From a checkpoint of a small mixture-of-experts model trained on Wikipedia.
Experts: 64 GeGLU neurons an expert, 4 picks a token, a softmax router, a shared expert of 128 neurons.
Below are experts of layer 10 (counted from 0) of a mixture-of-experts language model. Rows are named router (the router's row for the expert), gate (a neuron's input weights, with its number), up (a neuron's input weights, with its number) and show model dimensions 96-143. Each number is 128 + 32 x the weight over its row's rms, rounded and kept within 0 to 255. Numbers have three digits each.
After each expert's rows: "mostly gets" lists some tokens that are sent to it at least half of the time. This comes from a sample of Wikipedia text that the model never trained on.

# expert 36
router:080118115089157124093105122120112137072136112083083084047092062119123052073125146085122132087144147100140069146111105029124103146096181096120098
gate0:136147118112096075102132172116124108132188110163144235120058133106146133109068084067119085120089112139124178109084094072176175078099123109140153
up0:116141102128118138160084146130105157108167050122100151144152157094150105135164152152121194182069170128147109147101119109142085150077127158133106
gate1:074102132207147166077111103141137108050103075113122125131143124024151133137181159133072117059128105118162177155095091143088106101132107152161184
up1:059116178111126116203087130199205163187130075154101155134142205148132143169129126124077200167118125135144158112140114141170158167121063116095160
gate2:151089174098168185104119119148087132052110111128181118210170092092114101134064106185169159102115135166169180131133095158103105144120151069105090
up2:113159094140071123123162097117118162131188134133127068133075208158096119102146130181192121142127129152134155121116126080134116127155123141073119
gate3:131091116127097114193092119149145179154091133149141182118105146157118145080124132115114152145155114121156113090133135147098095157143146163161170
up3:092155103107092099137190162131108180109095107109134110126119137095131076103073129100124089160127114111090099105099119159059097111156079158121172
gate4:138113217136128115107098153124132121129116138172115157108126096104120116070146132129174067111154152110142116100134071097172135145113146149161091
up4:069121143110096112219077145143096132057121159072130141033105095146137130180172137154099127158146126170089161112174144099105119125141153158195096
gate5:179152041135149093127128153105166141145112147069116099127084100194122115138104133140112187055107114154064085197069133146085188117128111135127141
up5:168108163069128048110161127137067117148099157058125123157158143122092151093113091151193125165100107171167172124153114121108095122073139123099119
gate6:138086155100149130131085130086099116125136133105127054140116140133161135073133154114138109128108125061121148104184149052174121120066119102119099
up6:168161130123114117094135105110149155105085081117195140203167059171094122125119150089174177080110170088124099133111120158110095115072187129103145
gate7:125149102140082115100073181082110137108140120143126061137135149120144163087139110089081111153106123153098165150107099089129079153168104101161074
up7:168126113071123121075128107113169154104147118146158118200044110087138063083116192141121125135070087099196131126147142052062150120127156079104133
gate8:166120093079107140069119124131110067105118108105097082129158105094065105129083128145175086166141157232136097134134109050064087151118180119106161
up8:125139113099091040156124125039123157158182128125114148113097112117140128081154141087162131083129080123088126152144156154190135185126161122200191
gate9:076104126154093128070137208148099140120099136073084110177131124091175140096113101129077164102118132168141111086088087152161088176171145143103146
up9:092192135142129142086180155104148116155134098125124088119141137139068061222091208161122053119061142146146109130144088214134222140100111138142104
mostly gets: "–", " According", " due", " (#", " Succeeded", "′"

# expert 26
router:156132146138134126116148115143091136150135131092149128158151164082146145092077164125133092114121149161152106126123065059151119140115163151134116
gate0:099093080165150132119148098195080067161102139106155117154085144128137116138155132114112133156118130103102127088126096148130114134170166130137118
up0:082124069168162071149120146132184117164088089130147045100172142200088099111128091150092072170107128123125154146205166093121098100143146114124117
gate1:185103147118111106114159174127138120158092135178083158133142135221146137144141142119131090124080083150176188113097073134161151178095121166109130
up1:100145110163065144126112154124134095147105114105147142180146176103107076106186112089073094111105080116145176144087145092098109098110161103141156
gate2:195092134119189141137125144171136133153166098186102096146092171170076185112133140156159099140115103183129160153176081091165103110089119168099083
up2:085124146125157103151144119093131153083142066095160197115152141035117100147069125158102151137085123113166130111162128121132174124122202131091113
gate3:122117115134131169191129119100081091108173114164136108129188111152126085122152124138096179155164115125105135108130108168105164169161173143191142
up3:156127153142054109132149125157104205081118155155113072146104158167125159092111091090100153086104166147092201161125119204145139111114108164152124
gate4:126136135147114109103104137133102090134184088120174118152117082159130068151064127192111128112155141113138100091131085159116093189149114137132146
up4:110159177135161167085093099129116199145057130163067158120108117157156150143077128097113188057086116113069144138152074192100139113185074149096144
gate5:131126106126156151152141155102107070107091117104101155187183128139138151116082149134171118194116150104152176135185124133145159147104165110130189
up5:097185112166130143099156118151172134138170099141150178072088116175107143078084111128090119198121107188136193124114111073166134185073117117110139
gate6:181138142121147182116168139123088148166150085194180120126151104133118120121096155143094112125083157159091179177117124149111107140162162178142177
up6:118121099142108076129112153135091079074101143060076211092135115156147127163115097156119109088104105164094120115098100127153126109117188118120154
gate7:131124113100131091131112084119074128130137159061112149161059138096171146110159119147072055157117126089099105155188078116085126170112178152194078
up7:124150100169085116063160117158152164202184105170119178190186159120149126133119100116156223103142172096095206148156116159127111127162158117111128
gate8:152166113145134149114096094108123104161141122155115149134158042118144100156097145207152102130106105120083141151145201116189125120097160136083120
up8:184061164170141081138144060119125087141111146051143163178062106157166068164142122101103168110137142178100129158172143124067107119120131146128128
gate9:144141202081150114125136161089101115129162149068132082163151160134151142183124108227135055057112124171099082113087135176168152126091084120185119
up9:109140133111084102174136085118165078108126099146150115088065098114131146110107105129168146162136120082108144126134127072133102082137129096126096
mostly gets: " MPC", " JPL", " ", " Candidate", " %", " Votes"

# expert 37
router:074103138088139072117094174103170128103116155082134083139122104115194093096092091110118137175175112127177140149167098156160123114096090132113091
gate0:136142122158174208168147105154139096176090142106162148119132142072149148053167108061117147058166157132143193132163105130135142118155103143142103
up0:125145104126153163146097090122141148144156147148233191102137101147143119096119133124123107105125090144104119090187129093134159132060117074091106
gate1:079181161120118162166134213120124089115128127058156091146129118153171166117181089152150085114106152085152137087128157176113131120178141121065197
up1:088145164136163092098134152117143113130070117084201146145148149138091138076140158127121072125074121138156119081087126174115064155090173150186130
gate2:177191132185136132130152120106144049167137122101161096184088141175129106093160128136051095136131135113127073169136098096122175135158173158126132
up2:185085132118064071104159154115200075124130098157114093171145132145145147101133111182135154091142133088111103174109138101122131087122118078169133
gate3:139171185134113097076117229146204147150100115142101083135104102153134195148128120144105094189108134115179106121101126144038201133113108137104151
up3:130118195134146142111167125113124159095151125100107174120189139205190123101126094127144167119090077152124106153111116132107149206159171096204124
gate4:073151152155134108137125139149145152138145109079084120058109160175095121174157183117153136146121125119158179152124103125162093112132109127141176
up4:092090108116121150125128128140128118141148104133137134024175124138157167161149076142142130113168097146176095113100070148156096125179129144163161
gate5:090111137140086150136121102063109111121169125152156122096162126078123100126135070117128160203122131160144131125141115107228134147099038110080146
up5:128141132107102151143093098125187128173117144108093124128164126146172151104134148107147153066157138124162171174080125105118085138099167180160171
gate6:104116098141126135116158068172159042160171158136127124160137203125126102164152130112128095172052097113063109087208108106076109130127131095104124
up6:078133116157113134119078148084140114103091067081150118106170139126123130081158152142075092100044160089154105152179133113056120136139137134103126
gate7:111132074054125157081110134160116096107181164112131140166156099163126172146094149077128161140144095137102135140100168131091071112124131139107207
up7:104112144144078099124102144078132107129134166085104098134108103085141170122112138126115176153151139133115118106098135071115068033147127114128114
gate8:144149107124109137140118144180218141139150171105141195122122138117124104162156073148109152089111147153116097138071140085130159116133121095082116
up8:123123122053103130088155103127188148142133131060120142118102159153158111158093075178142086118102111088083125068090134151141149124140105128125126
gate9:105158148117088132124095103115102079172176104181088138134106188125097128134180147145159144173136043145097109119106103099095150104131127139109142
up9:104117106131163165112128127115141156113090182125123172091124081151115152169120146130182108104084134094095091106161159083169170159106122179122159
mostly gets: "\".", ".\"", " .", ".", ").", " According"

# expert 27
router:157135140167118091108109125119068082167135129153166166185147110136129135153131118170221145128148145140118121033129161161123168143140116125154148
gate0:201179124159133092081083126067184129053186142137157136077095121147122116148103114053120127179102147136164130112159156094108093128063189090097090
up0:140121110090126076119146145083110083131131104133147092139140113089171151168168089066091069184143152155155066090150093124133143185118215112128096
gate1:197160162156172134140079095090091148107095080114118186230080183134090119124136147137118128105182199121126165174128073172123096095068135099140176
up1:100152156147163110097104128180068099106134123061170121148113087083140136124144121188118141105142179149135119146132101099108094144142131173147140
gate2:151133107127156137106165113123126113188129189120167117134119154111176150129137052120108157127129154101125124106171088100107098160153127113169069
up2:217149109086153084078133117100126091144148187139177163099161166145110110118091114166147113124134176157151104115120095136091135142069144103117105
gate3:156150165106147175118103076158101107124086138115148139098131140132127130173122131218121106105135100133162127147136140128127071167135152116168122
up3:127215130144146064124116159111105115136147144108147170197097165119152168124137086151138102155136173174126133062149115137141164144134133113154066
gate4:189126171143131093173070157158181186115155187157108133095098066237187132103088118139133119123193152113158113162152124149179061134100136148173146
up4:145116163091125174136095113097050134100111158148169178153128130093051151193141067109126112074073113112120098096083158081146125137103148135176108
gate5:161092139165153165132133201130142125110116093064142140120129115097108090100141149184161152146128191154095100114124125105124131155046116150151081
up5:106162171156178124125138126131081093143082113147151094126134071046125128136086164161119178131144155135075100183107098119153144077118142134082208
gate6:142153155120142069117133193122110111131120125135133120195136104136063145127094103112142059164136127129134123093111103122159158153131117083130122
up6:137127135074106170134110156127066147161129147106119125143154086143104149089050097111101087124116154087086176113132095129146112155090065131177143
gate7:139128116185128098135138159115154097115191131116161195129073084112065125144146107086135130063132095112117154078112129179190118158150118107171107
up7:151144131172129169095136153152164104093102105169117128117123070101070117085102119113137152117138131110129132165130113171126130077127064105149098
gate8:104104136174090119179143103108150160083085095161109144119151122173118091201110129155193168108137134150178109116128124146140136203099157087159157
up8:124111159097066117149155122134124132152100091108136114138120158136143166093134146143152103187052118079122129099124191118089112158105079146098137
gate9:079118132142143167084135152093064144105136107167175136081059107188075082164086188109187089214129100186126150152166130138088080133090124123095090
up9:150101145145146115143063118131149095188122108115028114092105147156159141137131146054178153161175161146141141069133143124025132100104088054129152
mostly gets: " they", " They", " she", " who", " what", " This"

# expert 29
router:123137194144145108141173172133163113090147137096151076165122154086135187122161103109147093202128039142094130128144121165162129121087162086110110
gate0:151163158087179105149138091045187127137137059086060091090139131146168114153112106100157178092158129182073111107170099108183149134109150109110122
up0:109160150115112077137129123108135171121133147131075110118099137137143059206127092144116152158155159147178128123153126106120141118081164096164099
gate1:081126150129109125141118093139157105088107154129106123155142132182119145153065134123177150101135146160111155125196136074090185113052076095089183
up1:143087101152162138129069063126123169144129117092139099118078164101100135160168177155145084119093155110145157096199146146157141196132103114132133
gate2:101137136128093081133196123088127122151177187102124108183055101116161125148161093143148120068146115141137099133107077147172100165152131154126089
up2:098122149173148110137164109141111094094172145113175111182153160102111100128137208096131115124104161091109118126066123177146096134179155126068100
gate3:125136133057169204173117121143081134120193188081103188109108117137194145134112149167168118111134162139099162178123134051111135126107158129178085
up3:146131150101148127104094173157132178115081105127144175060115099091133140127132125117190147145141095143043179098160024082128116141093154092161191
gate4:124077129112130160163123118098102124090143098100114103166144140104114115095102072122117132071131185126117145159106086111148125089091121059150100
up4:095167141131129138131138100148111114102110097100145123123121087156147090159099135061103167094115115107125120202141136151141125181175131144083141
gate5:150180180133139155163134140094118109068150138165077112106165132202120091122168162160122189108135146175137109139160138144117137104116072169121176
up5:088138140182125135113057091114123151179088089154103103148103136094194084154157116161148095150088116129137141138129099174165143157092112115190025
gate6:129121198106115142081158181139115143153132128132132121121159184125077103163111134181124165173096110149128158133111042142070174158135163141130145
up6:158112136093152147176114054106099177112103144094130183154132095135101114152127052101154093157117127174103149185134156112082107141054103073148116
gate7:186087052117111131126120076152105110092150167141162123109104122092216103122100178141156110142081141147138131108088174090153176181110101160082085
up7:088129131172131133121122165126131184156133148175177104183084202122085120181114172107115156162111131114118144117100087110128129114118146058082097
gate8:171120156090116118121149142125103105135154096110157089176133092152117119157112116160146129081101163150108179175096127119084125187134120121138127
up8:110160152158078119130141114102152134127110110076181165149153082103127120119098147112120103096109105112136088119200167125153093161120095068153154
gate9:084155143140076180141126090107096129161082141061145135136130139094145134142101138098127081184157150168186138140133102136149140125103111093107129
up9:137175140154078100091122164173139158119210163164129201057086113093171175133106088184144122105126083153130123136099108087124149209100107169108183
mostly gets: "\".", " Although", " since", " It", " which", "He"

# expert 7
router:213119153153090109179103143166089121100089077126111108148160144073143154084159142132154143108099170195093160132053137138156163088142174158088095
gate0:123142144135127091081083124095120054023172133147110161147156152115178090150113142138124070167156160141159151111147158114121135121149145178111138
up0:175145107115151136108127156146142163123129095094146110090092092086136130150106134177127122092126114148118101120108144103145100162096075109145155
gate1:133180210170107085134168153093151150099154141173087109117105148179084133168047100089140125091037172164105149095185108106128136156159138098153124
up1:124123155144091123114121148139128116115144050116155136143106127126044105112164128095118127156125108144116107114117114133156094094163174177138091
gate2:129149125190223161130112133163089105117107113181139099167136139126140154056131144172185078115139129140099131159113161152172127150149135109126152
up2:080148114179161101160123182111125173150114116059148117200124152161127191117119126203175106120121096114112112116133164148154081162139107180145157
gate3:116181155115099130143087089144113077136129113141109030165157167129087094116119119136133129099083085141163144130136088101134095176117091142131119
up3:039193125139137156100166107143147159108166103093071139159112133057084136073133145119099120133189098141121159154139066172090119142098057171166127
gate4:161158164138122095111121180100172088169119131131140105132072114115154141114137119173125129123085140139144098096115135132180177101196170161163059
up4:153119125103148141142153075107114136142134097117113171188131131156129143130111116089125170094130117085132125128173111084091129152143109047145110
gate5:135177113112095154101142081103118052150163070114157141097071131086029139132085110095121138167128113088136101136159090143110149145073159098152139
up5:043165097097143045117123128191122120090143160100094111176205093135073164153133130085155115123113168110091114137071143138113160112149110127159102
gate6:163197134138194099124106172189178104160144114105123147118164138105153120171170085107075145174106072107161181157170175124167154103070164146161093
up6:156150179111148163063082151164163109083149142068156079160131146125140124120110158165158139132134177142136114087117134114058085129124110137180049
gate7:155161104088143134167146154119111069090133155151130140173194132148095084091137102148160119142172133181169113130094105127110145112139170159041174
up7:163141138157139203139090108174148115136110123132122117145140115103166113135128178141129122148163104135160132156110161154146074109049088143077120
gate8:092140106143138093174148148133158104172153111108160117125174103087168088101109079114179138098138205131113141115165089133118197149174146113160134
up8:215144088151125182101056135116152090104154068128100160109087129103101122158160130150152144136158101082217164123093137122171125167101231113116129
gate9:160155136111146153120058148185080112155118138175172117126129113145122117076106131078157136105165119119129107083101132122106136173135137119049123
up9:125168122118108134143168168107155144178125106176166154123034106135133132149122136117156160103177125126166114138146117124108115144138141120110110
mostly gets: " However", " as", " because", " however", " is", " are"

# expert 22
router:117154130131121112072142148099163110076142095126093128144093086098119139207158129082140136148110105128098142156139162161105124075202117116089130
gate0:105164178122103132097147169142188093151119142182200073163165125120117098163164110146122156110135120105124076126169067130119152114196167175065115
up0:169132112118123149114105082163121112142117078141120137136092111131145159157093088149110187125114171135154128130145168122140102113090145183132126
gate1:120132116115088123050143158146175095137095171142100110135083164175136144123082090132156106153162139144060125138068112100081189145135068145117155
up1:156144165147117102133111171164177058122116069078145104101080051130061174146187130165128124153129087128119132101105113147111098160093172117117150
gate2:112162183098137168117170209129124128135135118110137191174133147156161117132135097122128162161124192096073122140110129158134124068142097066113109
up2:151179219100080129159117118132080130178125015121175087082126158084132075085080134148129103120105076092098145104152103151151145108129113148161169
gate3:082144148126098191141159218103161132109121112113108080117129158159111154106094085177112105129114113087096175121168170120095114142115140084145126
up3:081140146107087117168180141098093199132163094143177105105128106167142082148147149156098095152112130132188140137149157058147091111147070131153210
gate4:123149157090094108094189130092166137098126102145165078131104146124092065152126164087145190120136124139121116092123181077125123112106130200146130
up4:134136093183113153109161082139130193132142090119095152100069094187133132147119168140106118115086146121150118181098168118162107144154119089112198
gate5:141108117095128115091132107145174160161148096148078108169167150130158123112124062181184085100095090147112110063197100110114075135156084180161143
up5:052164133088126088220160127121125094149143116093120120096132098116082137144199177150097121169075155118185106114145151157162188150130094065134127
gate6:132144119143142162149171155169145182150140153148149138091144113106115114162133111126114109144091134159122120147115107097207124107088095129127083
up6:142166113166119136115096155085173113070124165104157094151078133103144176129105112092130154152134092146129094122107117152141163082070105122119155
gate7:164145103108136184136097118138155147117122138138167120160101092153074115123133103161163135107112186122137127146097152103132107109132148112097092
up7:154125102144155108092126126108213069120157154085172123145082097099121136106081140100101140173103159150177189084126131148091142153113157119099121
gate8:176082122127121138068105095051154147099135116136109142157169131152128095136125136119152186174145115100164118106150113163101113079076149124051105
up8:101118176112120081141157176122088107154114091196125166131164061173079141103103143093152101128090104135091130151115183137095146123101157147157158
gate9:155127119141141171094118126154088106081176180192092131120174131131118152121154153084152077129097133155076147124140141102100172162126156106080127
up9:148182187155113117183098083106104067110157111081121134128114147119156122111129052098138151104108177167081160129179138105124122105143161106119172
mostly gets: " located", "See", " died", "Species", " born", " JPL"

# expert 39
router:074111093186104161161182143123114123138155184147160195114087123200141167075128105152161142120184186098160180130118127122109161108074112136062070
gate0:119097070152135163138042153119134156119143208172155090091167112190111111099132125094139114154118133146120103103117120126128156083156138118176159
up0:125159136175115216152091148131086103045125146158138099071105190126041080140122148118175141182151107155064137197059128107165162153126087191141154
gate1:086136084196103136155124126128078123224145140135130135176083143105128108068125159173189152152077123120121148167138156130161054118132123152072154
up1:090109081071111120132150163150075150106124118119131076134104165120153133082133118082089163148158099146120153120117118145120143168089124134142137
gate2:167115146104152119099177158157122130178137160106126133128068109168071106101140139145144130104092099165100134153111098166084122208116138088082089
up2:134075105070110129041164127067109147156135145184202101154126147122158090083110124128135167117135111108142111086135131139084140120142085142168093
gate3:146134114139076108141129115108162126131090117158120152123038125101115115140125080129127158134159166078111153148087111178097202064091110117108199
up3:084122138132152105131182126111151115165126092147115091159191053118167182154124088170142142185162080120101168166128114175159131072107125087098134
gate4:126142131156138147190131136071111130127134173124196116158088145115117139149137149120166120138112146156112135118112130105136125127108128142143122
up4:107134121103154037189089113144138122163106202149101116119134155134136099142155104166153075101107139107111132116158172082182127142143129149146110
gate5:139131078095095197093148136112132117122161151090101116127091171143127152130103105159153097056114132121121152123155143140202139105098105143127205
up5:068128186097114104123098174141133139124118179047170138137092175107104118103114092116027116117116144181162167136120140108186100094160142157070150
gate6:194146087119154073118092132069178080123133109134188083189118084099174158136165041144104088154121108107093072150098128062128069110062147136117129
up6:123044106098119119134097162109102110176069152149134061159143170118150130130150133153118156112155163135110156126080096150117129168175062086117179
gate7:128183126154150081157125168128157168113136177113124215147156160202119112117199131119144127090147135071192139166209108141086119142092121136159177
up7:124157105148121155162049173113115114082154136160091146143156141127128115170106140126119093081143139114133134164138093103156136116133107062129155
gate8:145203128099115090139155088181126101098176089140123131125094112167084091116169160114119101152153090123111211109139118159140094112138107198133148
up8:177117123103099104170169137094125130161147093143117140110108144080101138114191107108179215150160089093168089109100131168130109167063117135120143
gate9:115180115115084106146100171123130112177121078157120126113112203191174097140144104128114142110134150106078166130106115097136089099134108146037130
up9:150146118128081156135105047115159078111129120167102131103148119096074137101134142218173177141134099092152151120100081088114090116140104034147160
mostly gets: " South", " Mount", " North", " Viscount", " Great", " East"

# expert 33
router:084194088094130144157123122158153118207110084226134138177137193094139131128105118050156124126132078108068094134131124124118121157131121188171203
gate0:125112098167132162110116148093131081122138138202166095137140084131130130104059124099181139088094171167143197152120129138083179155122141118053148
up0:046164111147040147146136179142146089151135098106135178146072095140121124130115088131146093116169159060134158111106067133163182183160163119138120
gate1:125161122113104133084145121175096083107163165164085110138097098111094202143105114177138093121039055191128112110119148210140115154131141208130179
up1:091132039109143139155111128092141162176106150092068138061126071169181106126146117049121086181164078089198091112147143181099128060129163120188000
gate2:156130109195103138108117115138117092145101143174146115166194104134123139132123078066122178086137050139055140129157080156100110156106112171116144
up2:092177148154155095175206139065160109084169152106145125110112025116149130128131099139108091180095123114174134117142152133109125115113115144144127
gate3:133170117168146184130149093121139167127150107149155197113148137148123149165131053132123113076082119126124115159105151153153111096113156126150145
up3:115122123166157081134155060163079106108139122169165134088173055187122126106166102099145105100120191114120099146157114197136156119141085159176152
gate4:119133102106167110099090119241149124129080079145133118094137173078114123177100171157122142117098188164099167143146179152073079110181136126119117
up4:081189161141124133151124131141165143097174094176098070119171136136080064130179146129107075159176081107185114133157109105173152118105123088113088
gate5:135121081119156190125154098134135146170152101136155123059141128149163149111160120138136142171169015079103163123145112151144153090115153175137154
up5:127094088150166134089130141137123188136107095116132120067118095135107132142144139100107095123111142147138117156124160125164127132163115106125130
gate6:181181112131119129119111142138122079140114071172174132110170079132183119075123078062158185143115149102103142115179099146103109134125180108169134
up6:141128121107129088100124052122158102101169107147201101146129174196160132168127080123112166112140148139109096083136137104093144087106116156120166
gate7:125115053066111135143126119078103180150119061131100151068142158185167148158154151096105119100117129149132147146091103146131168140172113125058155
up7:089139117085140141142115107140102137118049072194109134173111118095169131153119137107103199131147073054165109109101100141150098128130162138109133
gate8:146090092133113102144193104111094061086110104066124129178166162123188071190067130177173166084133111111073076151124136128092146190140146130124121
up8:095123079109104079099111165188149137031133107110169118178116135123099119082117145107147101110137120136119160156131113094158193151141129150044145
gate9:064137144118099181132140191166125081112152145139126103141095128075124088176114111100125167166057076118119101077137056069158129080082101137111157
up9:140113117150122124121096123095179078089084110098147132119134141147135146139141143148141151127070149156110119143053136152081098157194131103153102
mostly gets: " MPC", " Location", " %", " Born", " Votes", " Candidate"

# expert 3
router:107109178126136173174154118104077133131097144129148128147113175098155173166089141158134096117145068146133126102160095131193092142140129130173109
gate0:113152098066096143127102108152130092125215141116150182079112128147094154106112105165101095146091179128113123101194156143118066149060084163158123
up0:105119111123120153109146125105110199091142128118052163145141139121117128190138164082121143072113127085179112132137134076142139131096184082154143
gate1:139082131140125121131146131073155155095117090162129070114179090129103102077173163161109135116171046120100127168201133194187097114115206126130138
up1:128127089110153142116127194157089166124122106208106111124185110094236116133152170172127122128180171079121100114176096129102151093149150134137150
gate2:116107141160163135088141187079141154114131131113098115114173142131113145172168062172113141145085059132142119133147102098200116121135092089154143
up2:098133188084108124155169142160097105128116117104110116173125003132130117167119125105118115132112174152133060166152091120140169096108175143154138
gate3:166151152118113117144110094148144135128101149152166114088168157088190126096143124145154117073128131159085179086208101053164142087094057129155089
up3:126144113068135127111132031136076114075091117136120125128107114080059155107163153115141109083105148113151139131169115135097103121107182112106156
gate4:118099163089154187102185187125099098132140158163077104174116141124126146175184074159104113117123150158154105139156159134119121115150163116129134
up4:141123073166137038202071169141106078118117126104093126074120141117128073119133086116151152091178127157185100153096080177095150145115130082123188
gate5:102154102123139135138077076082065111200101099013146133190132145069152105153086074124187123103123143148110133087169167060104081145110142095117122
up5:131130090068171123110118114148114165134160151111142121101125122138081189057099125134114114105101166180138068141121152086207117075113104129067098
gate6:138158104192169102147120085110150129145146125168108126132086084146168169178091125123115158113107152121228137157096148154137174161127086144158123
up6:167126172137206100122089188149082129148130118179076112135128074100115084136137087072158090156182136111140125183174116142121097122135178126110141
gate7:073155135134108195157099135139116174098114074101075133101139117137156150154132139147094168146155128161144156188086134101137120099156138146125142
up7:142195140117082172178146102183159127146181113166158089132105137111154094154112149124117170090085080108152088105154128149094105134174168109100133
gate8:145186142068134159138118148148122231172120122155150097135155166089126091135119110137133124134080189137148180145131155113144111110110123164137123
up8:064098111174130124141138138152151095096122184174170088084176166152131121111132175123078112078145117116166197191121147139149173178144098100143122
gate9:201092145061105098154119177092152077137113156115161129108028160173163129136129112112154148097205102165143159164127120188173102086118164118141089
up9:185107160076098077145115103117105145168113137148118202147126129102166136129128116104186066120138114077137116103102116092198095128136110091167153
mostly gets: " they", " would", " may", " could", " They", " can"

# expert 19
router:127122140135093108207186128077063134107147070120070165125130109147086125129088134101093186120168110098159108148095120091173143142120074123099128
gate0:142174100087084120126112144150078180126157117179193112142109163136164124071089154111131122097078119126192183177178120086144200162162149146108150
up0:127164112134155153160121118172191151181130132094115118182116087082117103199164142086105148122053138204120135122143176136149112139093116143133119
gate1:111072142080163095083106099184134152111140156140159153122098092171122179091126111135151160118119113128211148147121169106089139161105091171120139
up1:139118101148170203106143118157139146107148118064147153124156066200147093170146114194086149085144122165131081157159153103082165082098141152117130
gate2:072097118110099091137128166170142170111109160090104127101104091146092186146176126134125074077131101172102152126136087185131044084124144108135148
up2:132137092076116193052146126124086113151046123077093079134124164127122105083149094084180174096124100147103152119087061109107070179136130118157138
gate3:119118111088103102139137150183134138095123136117139133172072107181139118139112121163102181123111127143094132133082082112097114071076091143155158
up3:136184124134120145141174087165147093127178128126099157181174137187147082153084112137124125121154112136099165143086116124182173163109122077134112
gate4:179092140117125107118147136103137061119193116106184144104144165115126094151083141091126130170160106144118122151121124157146110089019075087135053
up4:188140105032093118080184090158145157107113112128113154086092101158109154148142111134165122127046143115191139134161206113136143061093085111126129
gate5:135085115154125114087154178103148127159166130165090084165133123134139101137052127106151141158113134052100136129177167166072086111084117158185142
up5:119160106127164109102180118067119146125131114178071132145133111120105140153072129158159145121126102131128108119108105094131147123167120103147101
gate6:139087131155143108121134213124153155117183006120110127122069140102162137120076115167098107120035114090090061176145111115150091156128174157094114
up6:110102158118118163133157134143177152143110157129130170097128117157096180159134096135117108141146132137121067188127115100106128164138112123102122
gate7:136083144113096137116112172125156161130150049114126180171126200163098073077129122080142117075160124125107112119147113168090155096162110067168083
up7:130119201150153128139141187133143136128144069137159083162180187138074107143131091098087124133125098135077105122104129144108092047132155129133187
gate8:104015147165121077118116169071142098110119190123104166093141158169095135147115160137082128110135097099147157149145087137176107151131106170125140
up8:161078134119168111077115054160123092129126159130171134195184127117098139091174100109103139109153135110111183135104076116161123101114126111128135
gate9:096165156167140136136147145128062152156131086125157144165104068182185170167138143067172193092153130124165127156088061137110151080160104142146170
up9:123134178136121123117117133159101066137086194118085110136090131132167144142121117157127138116177139131164150178106090129054210127185123119159069
mostly gets: " (", "(", " $", " \\", "′", "_{"

# expert 20
router:109059123101130044134157159121073145108098109137095206106121095095114153128185181191096133132125132121067149137128160150141059098195145127100106
gate0:156136162146096129185151196144107179177121168198133163121225185189098154115134116120132116095103097109075118145101148139121119090150137193162118
up0:108086126076108075131192129121119155102131163066116147124109096154109128047112177158098140135113114159157103111149121175116128111111148102115133
gate1:096119174123159143141065100134092139104126134142113131142180182149065095101105147141060143125151147169137070126117077102131134102148070145133138
up1:174096151191183159135109094143151077099083188169108123160160135115105162076130103151124166128121170192110124160084104171103147144112165085107051
gate2:119043125179078142145137135138073103110091156163149099142062127125164250175154167098081148105101135138160125098093151119146040158072113155074161
up2:160101176132159159138199158097154147121043122118132103115101120161106136119143141203158089125133126127101082092087162106177156134132129122148158
gate3:144110121087155114142114172134080124139130131126127127146122086188118143130164074195133161129184113092099112132144113114133114137156110117119098
up3:134182110198098149131124107165085107158119071166117164149114143138138171129085138151083146161134152098099128143086099089109136102108156092109171
gate4:167107087088171094128125126085150176098160096110122105145090086182094134186138126123175172087131173132108158169152140167132119148156138118160134
up4:127150101119116157135112098099134069146075116168152146160109175139083138184093109119156129107097060153141156063191157139124158191144143069149154
gate5:091073114133113160134079106124145150089060038137062149142110130132094157141122156166158093089136105154139151150100140104178089113221129102081128
up5:101190122135112087153132150101216133117153137127187103096138143100133161166093172051125197129152181111162148142107097079146101118134102128163116
gate6:135105082137120115102142144094114169161060151164144163163180092103161084071136093161088118126158124117123126098151109146114122135133101152114151
up6:136164131127115093128107103124134094082099148121093124120128159169154163130125147076131088117129131169091070161197112189092172118147128115156141
gate7:143125129151152156091108137085087125098177098128120083131116153084123135130140181118152097059108158094080189154156124125133113151097131137136118
up7:126141072160069151123152095078119129137142156143132132170124145193135120116075118136147121156177133154156096156139105131127157152112130083153167
gate8:158156164122135086094133159116177137127122101087185132125131051153134119059107115215128166154090123125112093082184149115119077088146143091154171
up8:129120067099146096078145170124105092080088159165165095120149097156155160110172104173163119129188133137073105118095144187095115116162114154096137
gate9:166138144106148086100183161148077152091135118114145121109121125120163146197115111144168095140079127126134134148162127080112116125147171125146184
up9:108077141129141108103145137166180111159182139116138072097098128103162190110151149145164127173185161140115123115125149162141150089132125166079106
mostly gets: "orthy", "mann", " Neal", "ī", "ito", "ius"